Below are experts of layer 5 (counted from 0) of a mixture-of-experts language model. Rows are named router (the router's row for the expert), up (a neuron's input weights, with its number) and show model dimensions 0-95. Each number is 500 + 40 x the weight over its row's rms, rounded and kept within 0 to 999. Numbers have three digits each.
Before each expert's rows: a language model's description of what the expert responds to. This comes from a sample of Wikipedia text that the model never trained on.

# expert 50
Second halves of years and the century parts 19 and 20, plus commas and dashes in date ranges, as in 1959, 2006, 1865–1884.
router:564536460488525526523486500536565486489574560586536516581561475524543526515497479474435545532519551584415516473525465513482445502509481508523431515527536464500446498425528546532466508472475539461528536484458469499444514510460507557469498512504505563562470548514473535514490568392489455478
up0:489446556527466509558499460457531450437478539500443561491519527473503552453508508445460510506437489469429525527432478411548459496387511495493521463484523534483497577519503482537518460542472516536509504531424498522532504514536563457491571477563528554472441487532564512499452415466501502540
up1:484496529532532555519532516485463481462483500571483462490518527421467519462490520465437504512466489456471460552469532525504490522437502557439580501556527545489499519419498466496477491513393497613476521454568477520526503545481484546519524492496477484478520522593496510493510367472570462499
up2:476503525493484559424449470475526514456532614489508481579560420466489463527564563492402546514562548504477478484520524527522484448506517483554523484474481519505460545493464465455533456548513535510489461607446539435479477553531539499501488577537472494553474495458435498487478486531488487515
up3:559496532515456529538523452449513496444503484518480491588471513468485514405460573474535456502472486540496511514586468467487455501465502517472516539464523492492485513553493564485525454486432571557515529613493577556451523474441513516522507480533549504465469528527525570458467433546537477426
up4:480516472456503537527435471519499444509474545549550473651502450503480502534438477524471497472508493446465540480566534488490422527476489493479529469541552550484498467494529526516566517550413507486504561553452459519450532451444485458510453485454526516508568455432419473457494506544529482503
up5:499537498582558493531462443487533486542499472512573448509545546550474554571565484487561486482503508511461530515496456524549493459504493523540507491506545466558497454476549486516469523532509477611500576492472544436532507467529570444481410478497503511510497396463503542517524469449549433553
up6:494541499504442576454424535515476552518529505487504531453539529502459483494508447546447538504521527541542470528533553460443447448532454450486442515513526536495419475569463473473500460549447431518492572565461497513600553525433519563496504521475527453504530525525570490514532499541529516431
up7:486489498439461563479587494475510491466510541482506493492462495513518503494436422546484472490583507460507514507531473474507447590534490446516475591495567532481478516534526526549542526488520473488534535496491520573489552466581489522553588543463453466497514559501599463567542518542523538561
up8:556504488406475460479539512520466520605515556524503564543537427489473460490542402496499525445524475530454548489472467496470533531517519528473516484489497468506534543529444502531578562488500512495481488449520505472537546546516408503535502418510570504500488600476445487458526537483459462439
up9:554374487524441448515408504483498438477481513575450523513435481475491512455487545544514481453453506501534507480459404522488520495538533450468459489552508485482529596424473534535552505499509491464534543494451568468543424482442523515487495485542459458474533475472482479513473505565538466492
up10:468513464549635519498470464518506558513589529476525525539493524521521504530450417489457518514469493502491506576527551396529521463485535522546404491494520531503470464468493520475555525488458506535490565519487499506503564556561514470460472441448556500552480438498475520577554508506532536516
up11:543457386597503447524489489467597466507530449522426465595482539492467541522511530483479475481483508518496502543575549494491544517495505487561477507513518451514546568460492546527468525460475510533477564441531504485513564482523493448471514517512456486535473455596576512509448490482508519437
up12:512478482539496438500510439486484530576552580511477407495506516455582575496495437499487531437468527469403468494511487528436463547474487470504502521540564507514526454457533588468571496479500492505529458510500482470513551460498562491519517432450558433495466466520478534507462535460545436538
up13:539535528507436477515490536471486540535454539555512545547474503442500539488492483469481504475525447527466503477594508494401515572561483533505508468500478522466559521537450460558577509469566509526521537567517561514531563493501486496562398504500518562504499599474547550485567520500451470521
up14:507570421516532489538478459497491535473473487491488445546632502554591475529503496445533488533482492427452490499449544488573534486488472456463446478553480465521478553501544549514463505507448544535454522544480448508473480573486497510539475555552550458515447488491470524515569481464475581543
up15:544555504556523520444504488524506528454480508573454475499475535495493567509428532493614501581523502503522476485510471483464501540524505551432521497536530452434539482513411487505553566459525539500528539508469494601523476489413444508466480453522532546508518463530509495526492473523593522424
up16:479468456497474545434526527498442488412539459544541566502472537507507456458507555521496536493573560536527465466497440440516508454502421457588481479501500490528402478549506501453497475487533530523527519467519524460489475451487470527570471537534453572512545537532434527542555447517478544568
up17:477555507490504429418473521451456453450468558534506476527554494519421497474408508479492540474595519516479490574496551561443457467485503545505534517458567466546522463529501508536546463476488476553444537482467413529492424458497492504496447463494554482495477524525504506446553463463424474506
up18:515513478491540427547507471505562447472555560495461464525506458594503443500502535500431486491426576490475518432498497528464527492516454505446570488478506503494453457583457485500418469553483497485528471563533471569447544493480505511439535528445542542509525475471447456568538536498460513565
up19:424413488514460505495519483520486472391528514472506503449564507538580492512570589540488485500531513583533539454491523552445539547499499523448516456492497489507502525537580488474527510483480509511462432490506522521475467505468553605486525445554418509524533479501503492548527437578507465500
up20:550419542463527473525556482433547480488518547455465591530512517492487458475469507527478534471475528514476538497507424424481534494506532469484529515500469563480559509538535529523472518465550475438652480511445529430535464511482500581525483492529517537471459524492437484552461524572507492535
up21:558482480476518499545499581417524490507493485469524569563488492496498497474516501550433490412466528470540488484528492452448509470525440501501479513580528582482517469520550586493397410441489550579570507509541499508524498461538488501535538504485416503484484561519471507469468499551487542503
up22:563508479505494505427516494444447523515613527494470508551546517508524468514425520547547556467506537495477462494507448459495522457530458449569489454519489489523530498514475523459453533458467490567510463511472530479490568548531514566450507494503412518466410545479412554457551508516531585517
up23:507508502496485484591507489451466495559509438497522477446549501471503537574476512480610492510494514510476520554517550538519486515479472576499562437498556505538509528507493538508515478483522496559590536465467556444525479499518611502415496480471569480445459407512469507528439517444539471495
up24:539498476519527482495515498491506560476428498496400477579561428482536497490590473496411573517497464482499516440478482454520508486524488546451445575484529534412481484455523479519522579493529399460469526432504441487524508496506533523484557570481532494542476522554466475474521509468541491474
up25:580448512503532445532494519463469573507473547502544533434537512594582445530435443472492540476462549463573461493482490540517537568510546535478433472496572522454510415506468458496490497513543507505425536487522517528448596537437518492520450544516476541517489524480493524522533512471464509497
up26:547483452501519473482532506487512465519455541485524488396470515467533484439494480563564452451524511515446535561476470543532549507496532531485436449509562486457519539582526513492495551494575570504452429438527440518496554534489443473519427439503507507524488542439469528497496536466428572471
up27:476494463501504510466485424483496594515497516558584516496552526499565519577544542455530523483483527473481483503376470450499475441434490453497483498480509499464417471502576511515487587542486465489464473510521541479395512555501544483543541525537508460462502500455504479417511485542498457515
up28:446504534509502532424529502469532489462487545447433512522463523414542449564493533455480497496580478574471509448494495488484476436453502592441556549533426481499492487457518496492517493540506530549498478548515462497433511530560490523503496507507558453544417527520502427455556448429508558494
up29:517544498532579550591539511578525570442504497488518446484454543481539499520496479477572521524463524487486510519458542505453411458510596493448508490508511476464465521477548453523522495575486440450501556448504468539463486461491470460521501494481518555477603529467526489542506508401562493507
up30:513470541454510521440464492498533557480522510535553499495514420457480446542561450519453591500497539476477511542574538492494423462490547499473549451519476514491512507505485482445554500494438460509524495539469436502497429436555451556446457533447498535427491549507558549472548511516540458412
up31:509442482491519444526470498535471503479543474464543488566543518573464504455500511461428531528475503560467456504485509530488557501507521448372564421536488504504490588470516504436518495495471493503502445451455456473436460513436488536423540524504450531501577465517512472443522427524441499514
up32:564509562512479525501588528551474433533516474472546546587478534583517543479534441528423493527497494475571549481508509554554532455411546465490454549513565546530469519540548471491418446475535530542495511512552501510459533494546466504532520483499497544523508511483526523490536492591447464484
up33:506494478573394496499455527453521418456419569524487510515510511465545489538456546506530458446526544497485513482469516526483472500548482467548550539510503413498465468463469489508524514430541452579410449474513490482429544497470519475520491545539428528473475547480508485428551543483520539439
up34:458504508485470547464535539511475456598529547464418567471522558520556505478532538467499511442493532522487504494527504468497558506516507490473428516477534486538413569529456490462528474557480487517514397466558551509523531502485503472551452413516563500506474506476439386561505509478544518502
up35:488529568448508511453522510457489503554446529547471518495589431415489504507569592433495450489488472518515576516527520494490498498449507514497490564495406394460469527508549499536522513580503574520503520515503568555500518486519511498508504456492427493507513478498564523572542528515511540545
up36:495480502546512491485396438540476495533437535456551504507535547482542541537554485453465607459524515512534471487483448553544506532508451549452470442546531465494508531513534524493487545427466440513487519564532452476468542470509550515597479482584495523445529489494550493467445448514467512439
up37:484520581487462440489481487495529514472418546562569503532557551521499431393457534497516479520447517483440510495439433446462409585553533519550534467490503495491465427511495477542494510473522500516522504417490477493472486522462495545498510500596505529477493536566468491429522464508525526493
up38:445524528468560528493506456528504489519563471506472500565516562492552478584468532508461440553528452494478468517540531489425539513517506498492432537472534494572467462494429569547500552493571522458492501579568512447542484519502531536529506534541534495497547456547523465470484496415398462540
up39:488489474431470482521525512488507514449483428485478594377474472520518438455555552493454490504551498423526481495553430524546514514587493573510436548546472548474518524510477499485403529471522466530480480469444467474602491440487498496518479500494478530525461534515521507502520497433451527486
up40:486447472493486502442554493531487488415478534506508431677556481443528495456451485495493477478580511490492490521522451510495455469559476462489512517457530529482589436469533524530524516534527508562502525524470550486425544458416522530568501517536480523547527498495516490526516480523480552516
up41:489609485442540510514476484475447504487495455518501443508577552415496520425489496522553567529503526523519420467521479466507475494461491510474512543516417500537412492429455430462506504492463511558511553556533507466483479464496495549490499618532505573520451527477504484502539532486562501521
up42:499533516514504491484534518556483464494450420466484397439510527488501498526507412534501461472496505497495528493479497424501543540502453533551405541473486459552525482457499464509509470472480509499485447469526465435523487470471534521492509492451561425556549583445552552556525567504598441474
up43:543507445505545478538515558527548459510505511444501473501484453475496469493496536585511459487501401419523430481501506539533513473468545491519421523519445458437555545443467563429535492440514500470508510463511450538519519489436442571423434433465531512512545494546464537521490465491539540506
up44:531536494475506532425480505513452530517547494471563522413431476527526585476522517520520486536488535560470501509515473457470536422523485517455484462400566500540485535459504435544539474517435522460528487598471554465481508496514483503417468476532608498493506467491558509554484466458515487549
up45:548523504522473511469509553531511501500485454528513529497465521540524519438437411480537463421524483500573499535568567501505443473539473467552512510534475467507514460479492532503506487539519455465465468484529593550542496488492554447479502535482473579416476606587540421474524505568470509519
up46:517519504470452521559408531587489463435505509456527535516586476495477494514525499521514541507432508492574533515487529531504456464425518511478507508514456482490524458548454483534499434521527416412456514527496528493548510536468520527503565442467487553531539498564542619551477521497537448535
up47:500510404484513517489477430520464561536550471554506484579551486494413523426471521508486521543515499491474484506475433528567470527553511488464468549483522475510507494483418490559489578445550587557496494499398506527538504515479429490527493522450536480536495472530487477520516474451423552451

# expert 42
Spaces, commas and prepositions right before years, dates or numbers, such as "(born 1955)", "on 30 September", "142,392".
router:504488575478485495520538568557548478469466453496510519460546481514496505496436543460512494523481465538449512462530467529515495482493488547441480465571500448460430503466515467550475530533437515554560465484446579543511474477466570561468442456543470544486480582435540541546441498511404459523
up0:524489469441491489481553538435407520574485545472591509527469498494466403457490455523518495503489528550442496521511495593445501415460473492524487487460520502495444506525526519449517498535456438529527555457542473458459465487563518471485506485487456544465551442483449530459515439484553420484
up1:390450513462535476530479473511491501514508547448516548550491471498479483543485559477464521403573506461474470494518520460478528527562518474537543532444541528577459553429566495517490511510455537480483530483532498436472528515455502584497555441434491463570527524449451505487411477500498538538
up2:586515490533485481546555549495505486529516423513556540474549489457470570464474424509433493493505582562471565541552539474453490462511503475533506456474528539470518497489491503488490466445493511446563523449502529411570547483515512571470527504443463557451500549570525483468502483559467496431
up3:446516489505609529515494459497461445510464535508427483500531538513507492496581508493468447523484513488488565488521522507495482398480526553507459508424535492495465437452495475595502481520499467483459465455494442509454460508553459449472447467495531434594443511533543486535540404471482546482
up4:491479506475479513509419514469519536466522504493521548575440508533511538494483456484531512456479565603464464507486455485480536426512514493500551516486468474486474589472570438491441505453416428501536463514562446420469504413494443500465555453442449525459480505465469462520478518483523499554
up5:559507456505544424481523547441475420505567555472518479559613470538504510463515516509472454556545483559541458504526484554524467464551505519497530462415509536531515542499464489509470461459533443542482452467507435517427479519444453536493489561538537496543477500510485549508551500539429454454
up6:502512504490448502470577522484536405503525518478519466490504427478484597434489456416510476499497508493591465518466489536417528530572463404523515552400532516540465515513440444474484543447487486463484489494548505559509525522561506499515532469543499438524440516485497444473492510496480446499
up7:548533541564490529397589433445450473539437500483614446456453480575505473557485536490433536482489535479538501485541549484479525504530543518514540572533515503472534494482544483467551490574520483489521519524461516435490507546486477526523549535483514521490502469488554462461517413475542484455
up8:472478444526525514453473461403471506534506581532514516544430518496533499456587448542524553523570531463535516536449533479480496510503489456478506523433510559530517446485508470431538452412508482514459521493498445503488475522493496488546511562503528475541482389583477451494531483469592510483
up9:481616463468506554572555501436494528498472501461497510541477503550439524521489548455523528453492538456491473448529456538456466540445567555481543430409525493519533522467471493474459594473484419469458497547551587449474516487519492524580522518467517528529554498516527501506460507480495498525
up10:481581517483488523471458505476482541467542480449514524633516486556523441515510489495532475475443498577470607515486509492515490482463448479485556437518488453457498567542443528517532559544532567508502482452565517448442526460452471487487524481445451496531458486417563464502504469510521473539
up11:537547557495500563598411462507569550585493466495505451599467523502503547424521515511501531524448501517569454534494493486457455524474553492505545450448573555457505470506470446551521504550515502508519497508468452563502469489516433450475505532541529541540512490473543433479502472528546503456
up12:528443447500537503487474433486482508524521591532521535576419532510517528442529428554467523519547553493515495525496567464513462522532516502486502524454458492498501517534468498469486503440560476452451524456566471420488501497502437467523503572440530462512473453519444484478564467506637517491
up13:498525543475485543486530517548483502543518535561538527573468545525451443468487490550452508425481483514498410484461527443459584495553505547485500537434532523480547525507393534548474452546517487470466483471551470462481554487561444440482481479530455510457502472469557599529532516524493554475
up14:554483471483468476459541505472482486540509473537514600504517461502538431508576530512494560494472557521471496512560481480462535442508510517483539501540470500514553517550576517504436539502498449451542538509533534400509449444502443454493432461597537512495427441534440466450489502506478535564
up15:536486442484530556531539446469453467557478535452556515442493493474509538468542474484507516532518437469535492516495501454455556421495539484559529443492383494478519509543564474467455491392458499498459527583503529474425517509499451522530448492547496453509502453557539489439561493491532537530
up16:520576464405470557467503472458559530439498513508484604516508476524455490519490476515605494508476543460475476556553465516439479492527416519498467535564493418554498457457486486433514510517489521471514524457453537526525521586485528426441504549523506499495482530585492530516535533519526528501
up17:490453486530511514511509468449454466553500509457499494493472398458464482456476537488523542546467548446388585528476472488487527437479468497508536501461517577482524410499522521473443485424548521394497479499519580513492532515451542462459506482532527518507454497544563548509536432466516473476
up18:494569470460455431553556428516430494466502513598499493554489573492518520454540497455486494526459515514532430520509551453476451465554465496477514494517577578576485580480497522444517521486531458495450475473526465449467529441504484479536495564449456522551461509485506498545458515511544427527
up19:547445503480567510571446475516407488531514520464494499489441476486435482535524496436453516437466496445556509534520521541435549526476457525499493510479479523551512495458424553564505502498529469507526559465567499481478494547448528489475510395444554468505562535489529445534575464482468564538
up20:498492491530484525490574377518501472431473445514499499476478487525488467483596464529460484487528503537507472467445442505476420516554515520509547479540555470555511461587525508441494443581467439531510529581535495524512509515485427476491460506420529437498508552531543476501443520527481466545
up21:524520499526551462473524531474510473441485453422513507537525541465491417503504509506467558510541483433524518492480468547434480505497556412486463449450471478521547578476551475473514492497490492543503510476488473531503462422494531513450452607521514516445409550486629483530532528473519508546
up22:444469513508541578545495520520483506572517479447495513512473526459466536452483500525537479422532461468548361460454537574445564468528540461533543516458494474508515476525552482441563461438529493415554443486514490446483469516533520475507503477523530468520539513452494484488436557511438537508
up23:475475499508540439553540490468469523492495475502439535497461571551499494467531511453498496445491542430495504466431536537543451516556526525537493484559600524432557558563516516518444493527533571465440529495548489440498528460484518506514451589504469559456417545540495500506458534460528519438
up24:544535485525521439485554507454415458476503471518468534533484570520529509535523520512482502452536507500516515544422501508464562472508605550495539470470547410502490504471528439535451466524480484417498472519546547505447440515447523462510542559510554462424475476528443506414505481552538448533
up25:518426573526477509502552482425481469491506593503503585540471541475583508471465450532413445541558537527472523465491494501456522590462502488420499531480506474457512525553513460447524561461564540509522584497509538545493469509530567459503492496510525540473515468543489506432512491470508447536
up26:512436518473530528353544508536508497400526484444482493499526564535494511464521536474580517484559523434446513518476503461439568476537496458541467550511530533490471525528550485507493501518476522492471521513513501555502466500507540508537517586460509449540532465458411526419485479513539421496
up27:525542481447515473442497417470571513468513568525467589455485459551503483470557439551485455462489508487451446546551503573502484510526498455491558583457460547424488508506479506518572463534485507511476526501537444525492482459518507543471508561483493480490486461575515433549513507421472464576
up28:427538515526477572447541475531502501457504468526438451488502457536494464551516549541510494466532527498501522504463464507502577476497532464594528488544491501473546466601496518470525628507512448487521506477527492421496489519544546518523548577510487455578480483540493546505520416577518485543
up29:493520497565503489493499368517467488492505451518499489466491617536544471512496533505597474523511470457513442531451490473481511542536467514566534448505471530525502523481510450581590456514436529482504538493473513454401503539543528459583551508513494457541469511546486489506532468480454449486
up30:490521489501436589404481442515447507496527506448481580490472502524474592502531530547444534514462492493533537481514510490492519417568510525463463473472424508528446522525484561531550528548529468510429482503507458477533446484495483464421473444490526490371479431486459468487521479496494526498
up31:523453518531510473493536474567491473459574520470488496559544503497443501497488532497533523482421564473534535503387493421530455461477521528497471440441446513590511550506446552495468454535480469555573450468504511490521525503571521547525586483549474560516509498545477454530475526564526510464
up32:445573427482441541434520408475478509503517483407511514466477477558525466488585445478495468498516534437474460369533517602492557469494504475454482479472563491531596486484525508501493489497476515506492479473525540491448467549510524479491438483469462473484566488511530530452516529482498536510
up33:562484569506499539500550527435511438421507553526512473526478452420502485436526420530458482471506533512475505519513531489417531530460507508507521543498552485581523502513455445476539505521538533468443520491446508459620466532503433499507505509480505581405506485533529533465455524466508514432
up34:560496548480532498428515552491488425456519457445485581519541518491528449419616553491510518511546452465498456472508449555485537506489442563442544481511477444497498514494466569505469493561476455526466514510503536465517489510423434485478507564539499433452485486537556525483518543431494540509
up35:445494450503525514529524451420492514506530559551502504572439520500524469489618439542511520516526514444520455516486575448550490529517494540474545555421496506490539536502540436408563482452491497484487517491561429502417486536491509524487553534485479505538462485584479491505511497456559538530
up36:544533459510554525443541534457480452482551527520454557460411527548509522529558504537550487519493581462488510506573498461523521472447563482522479516443495568500557553486489554507490492483545522497509474505563371473457515466499450513457431507515500425482517480499500445486499438408496513524
up37:428503454449446524423524478464486503580526502499558521555461506561479497569459508522496551466533527579523538523485546462568504496500527452481474553516498429470512543527513569457482409463472530423464507475529480517472570508479533518507506517482508578396533501531449471478452443510543510512
up38:525559465488555539534515461430578473500450470451574493558482543441488465482556468474580478525473469488474521478466512498500485465556553490575506502465486551454527553529537488487493489505454473426425525461550526521535536528618555522466473499447483511523553532481535532419464504554500499468
up39:533511515529496462516546454480430566552481461466456519530440450508502545425492481483487474555527559489569483483546507478553493524509468473527505563496459503561532472586485443570523459517563565553505503504487510497469474479535506539460530529490489504623499484519544388429563494494485485530
up40:522546453583473491493482444522475503455522518509478437538464486416468541515528538479473533506595526480456541490446467499476517547528500495523460531504532526556476527483452591526565481425488517580467523529489489493464468457450472568445550446450498492568474485530489477449507486461482544388
up41:466521589502492457543481492493512477531550520476522457540547466475502524513553448503440489501502498497492475503539556473466511487497470450487550495462474480512509587480505469523493426480502533514489544439519422514461493490512584493453481399513453504540489492415460487477435403519532619582
up42:540521475516524539469510500507480413533512495528588514539524519507560511477515495504493523520560489487569533499515407513524476518470510470461519469488516461479568473430520535570493612513491551498464523484505384521492468513524566441489513466453492545485514454548568545390497543471490561486
up43:497502535469444431474507466564548479547532464475497573542453482516435480491537493472495543489530510535581520465489471519465512464482492547552536466487440513534529470580555429482512475454491527551599491446464437507462531440471434479538486489532490433482536478435488518421542480495492419544
up44:515532496556546570509513451524431506527510417513515502530538480525549480530576509496526483538542547512566488458562481525544548446538518457568521479439499430574528477465540458453441511419481483479575585497511484505474518466418504515527504571546521476542495502460444475506557475445507499522
up45:588477474480507488498553547497477483499461558492510471565515439492472439395494510535565474444534508518480489549484519466525505466505490447441470487444555425507443505532579495490531494459554504546406457524446502440522486510544436505590516495512470461516442525456496518560502468451448459513
up46:468540480434500547457513474528548451562448557538465485506538523526512485451548505536485539529481452513474468450532518396461535518463485517523442474421447481514526481558496526503471506435474563476578544474482475467520516489529541572569580542479423555477524553499483516471502499419548539524
up47:574455474469474546521575435506513535512477509468555472489461476527497500484522491484467495392505508430523496459439518486466455487488514490473539554500543501565559556549499484437571474552480481451469500379505522516472567525475541504501471442560458505474523490500457484572522560434531538555